{
  "n_layer": 11,
  "d_model": 192,
  "n_experts": 256,
  "experts_per_token": 8,
  "d_expert": 32,
  "d_shared_expert": 0,
  "activation": "swiglu",
  "moe_layers": [1, 2, 3, 4, 5, 6, 7, 8, 9, 10],
  "router_score": "softmax",
  "normalize_top_k": false,
  "routed_scale": 5.66,
  "balance_loss": 0.000193,
  "balance_bias": true,
  "init_std_router": 0.013,
  "lr_router": 0.000753,
  "vocab_size": 8192,
  "norm": "rmsnorm",
  "norm_eps": 1e-06,
  "tie_embeddings": false,
  "optimizer": "muon_variant",
  "lr": 0.0143,
  "beta1": 0.9,
  "batch_tokens": 262144,
  "seq_len": 384,
  "train_tokens": 857200000,
  "steps": 3270,
  "dataset": "wikipedia_en"
}
Below are experts of layer 7 (counted from 0) of a mixture-of-experts language model. Rows are named router (the router's row for the expert), gate (a neuron's input weights, with its number), up (a neuron's input weights, with its number) and show model dimensions 96-127. Each number is 500 + 40 x the weight over its row's rms, rounded and kept within 0 to 999. Numbers have three digits each.
After each expert's rows: a language model's description of what the expert responds to. This comes from a sample of Wikipedia text that the model never trained on.

# expert 50
router:463571437499527490533436510484519489558457496541475508485517550572449486480595459495510534489483
gate0:536469487497579509488527518539415507502556406457487538523521550448517475428430477525506509509512
up0:499413516523461503467468539470537525464449482566491516392536487460535525508536508519526570484496
gate1:471528473514505475530482502479529520561507497507501534517504534396495499521502473539475571419477
up1:489527490447499524564503517423574403492529454499549510495526482476535521529505462437485455477506
gate2:526501537475528583417477502406504572470476536479486529440495480505452489472519487511495573542447
up2:441507488370556578500469537459461433514535474517529533489475469478481512472495503552435537531517
What it handles: Election tables, word pieces

# expert 57
router:603471529536521581491520483559478504528450464435509503510443486488481465516494534549510528525466
gate0:490458500520443560481591552549489567482542489488505490548432543505530464514540541512474489510433
up0:581560512506472465477563568525485484528427493472532519480479524524502525518540563487522603478556
gate1:553563535509527480464586504550497430497557499433401423512467510441437515485508493499549526519559
up1:557514437513437544530561458537509524424490508479509540463499413522471484419535538552547507474485
gate2:576493497547505562523495554582427526533465548490463477627477497501539517429492449466478543517449
up2:427491456476475489487529475531466580521530489439458519462575573516404492499576472479483491409429
What it handles: IDs, codes and abbreviations

# expert 36
router:544511541489506547580523493500454482535474603532494516559486491471466533493461512586524528528478
gate0:536424520437414490496539412470528531478468522472509529459604602543431469533470526550533503499481
up0:505519462567481510537474490504536452479512482447520489490473540467457465426504475451544533534503
gate1:448515470476463578569450610552514517489499489547561564508513509522490482454421453540455496544414
up1:486492493571508420489475491487450466439468528413470534486518482475527501440518470519467558477524
gate2:522588512504493521496459472530522451505471530454504472518455524496487506496469427448582500524529
up2:564463520525425493545451517567490499489549496513535548491434491539437476491512468553430489425425
What it handles: Capital letters in abbreviations

# expert 45
router:566442506443471515568417453454502557531561458485514490507476493573545502534436510532468490496495
gate0:541500503480506528535499502590535413587529482468526431454450450509443543487421494509499543516471
up0:465464493509426439591499465419533448462496506474524477527538496519492514453469509496517556512519
gate1:488467547497568508464478480502489517618503524469499545438482480548502454434545487453495494535467
up1:489559492556447557436516429497554527515422439519488477434434497499423508481498487469446541541488
gate2:554503524516427478584563519491476431486476556526427474470471465582463520506490472455486456504537
up2:520549437543561443418483594546518474501544510504493551473498512476466505527525499474471485494528
What it handles: Line-initial capitals

# expert 21
router:504557464440470530490475514532448525569507442548519456521459458481547441502487507534567480492555
gate0:464512547440452514465531473525518473491522566563433483535450458484550545571471568459505468495530
up0:524493465538473498562589493476433545518453569465488515430468544498444442560447523469513582459514
gate1:550554529444600501544426500470528507552570568518491504592494533509468474590531583524556478467527
up1:467491560506469536555517443446545548433484496536557541470544477523515498476499510522507508525466
gate2:473532451481484540428474458447441478513517514516557584514444423493501443556510504504451477442409
up2:497528463513509471491523469542467495481470459446597505487489541552455551465439539578514493505481
What it handles: Countries and cities in results

# expert 10
router:515451452534504514567512498425447455563427450513524472480534502450539449524473446538437532460485
gate0:484602421541518478475492507463593497542459478513483500498464510537470411480480524469546470444491
up0:512474546498463517508484516511486530542461452482497483452436451451511450507450495552524535569516
gate1:572496516456565567520488522466442456489441493477545469485515459521522502517504486516495478524507
up1:513502497420460511461516456571504501502428425538470575467503498522441542429494474441541555505502
gate2:465465541487514517494529529500520482465455499569514472533535505498486482572520463477475531460408
up2:512546512561404479506533547510439527551473462524511468495517524438497521504461540506513539473549
What it handles: Name and place endings

# expert 5
router:559461478535571448525452463489494581551507488487520535531523470467440508507526505547481490527588
gate0:483482556457548574479500482490564506472563554502466564521547522496479480510517454460528422526458
up0:576549411480551512498512515530470453434529515516516523478507544484470503475553462440447491529479
gate1:524440497538597440494435473543512505567574429476502471540499493548479465496464503508579485453612
up1:551512526494538554410472501424499558517565494547529538528567446602491463490486448506510562500476
gate2:535489448490529515519524482423553504504523556551499524555517468461436495516451479531520567539483
up2:491494470529511489516585463535505536494507514508524510547525514513538463490450406496580406458512
What it handles: Capitalized name syllables

# expert 61
router:469428554516485475530507567445447568547452508544511512489461524544474512507440465574455465445511
gate0:485486488496474492516490488477471481511541489538465474479518513505548494507512452570468551516459
up0:509459447424515456528479420522456454512508489448523476572433540534465473471542547444522492437506
gate1:508491495563487520577504468573449547597501516587509575425498491503472496489537495463494524448448
up1:447465527474589520483518487504505526482467522431576482413539422484479479497515522524454537470532
gate2:462469558538457522443535503477548515457523568489520531491479448495398516443503514467485438442479
up2:498437502474504490450532542502490513496482478586446562604524566549460559529547562466500484508546
What it handles: Mid-word English fragments

# expert 51
router:526471453456489471480547534444441457549526469514506470461489493534503428538558440563468530477512
gate0:542460453423508540559465471465434508490479588495533454499511502516562495538426547502488512499451
up0:500471500510463495524466534507494484567507493491492592511477478488441486576517472502500542469526
gate1:490498528488476551489465512491512462512522417465525536480374474528441562554465549504489467467481
up1:489485427517515508448501532474485547488478495591476453522475429410569596495483474461418539511472
gate2:476421463454569489517455489533526486550471528470507369524460457484501476450546618623583473520510
up2:419493504534499467407500449436473493501570409482539580479544499505451538471446452527522479485551
What it handles: Latinate inner syllables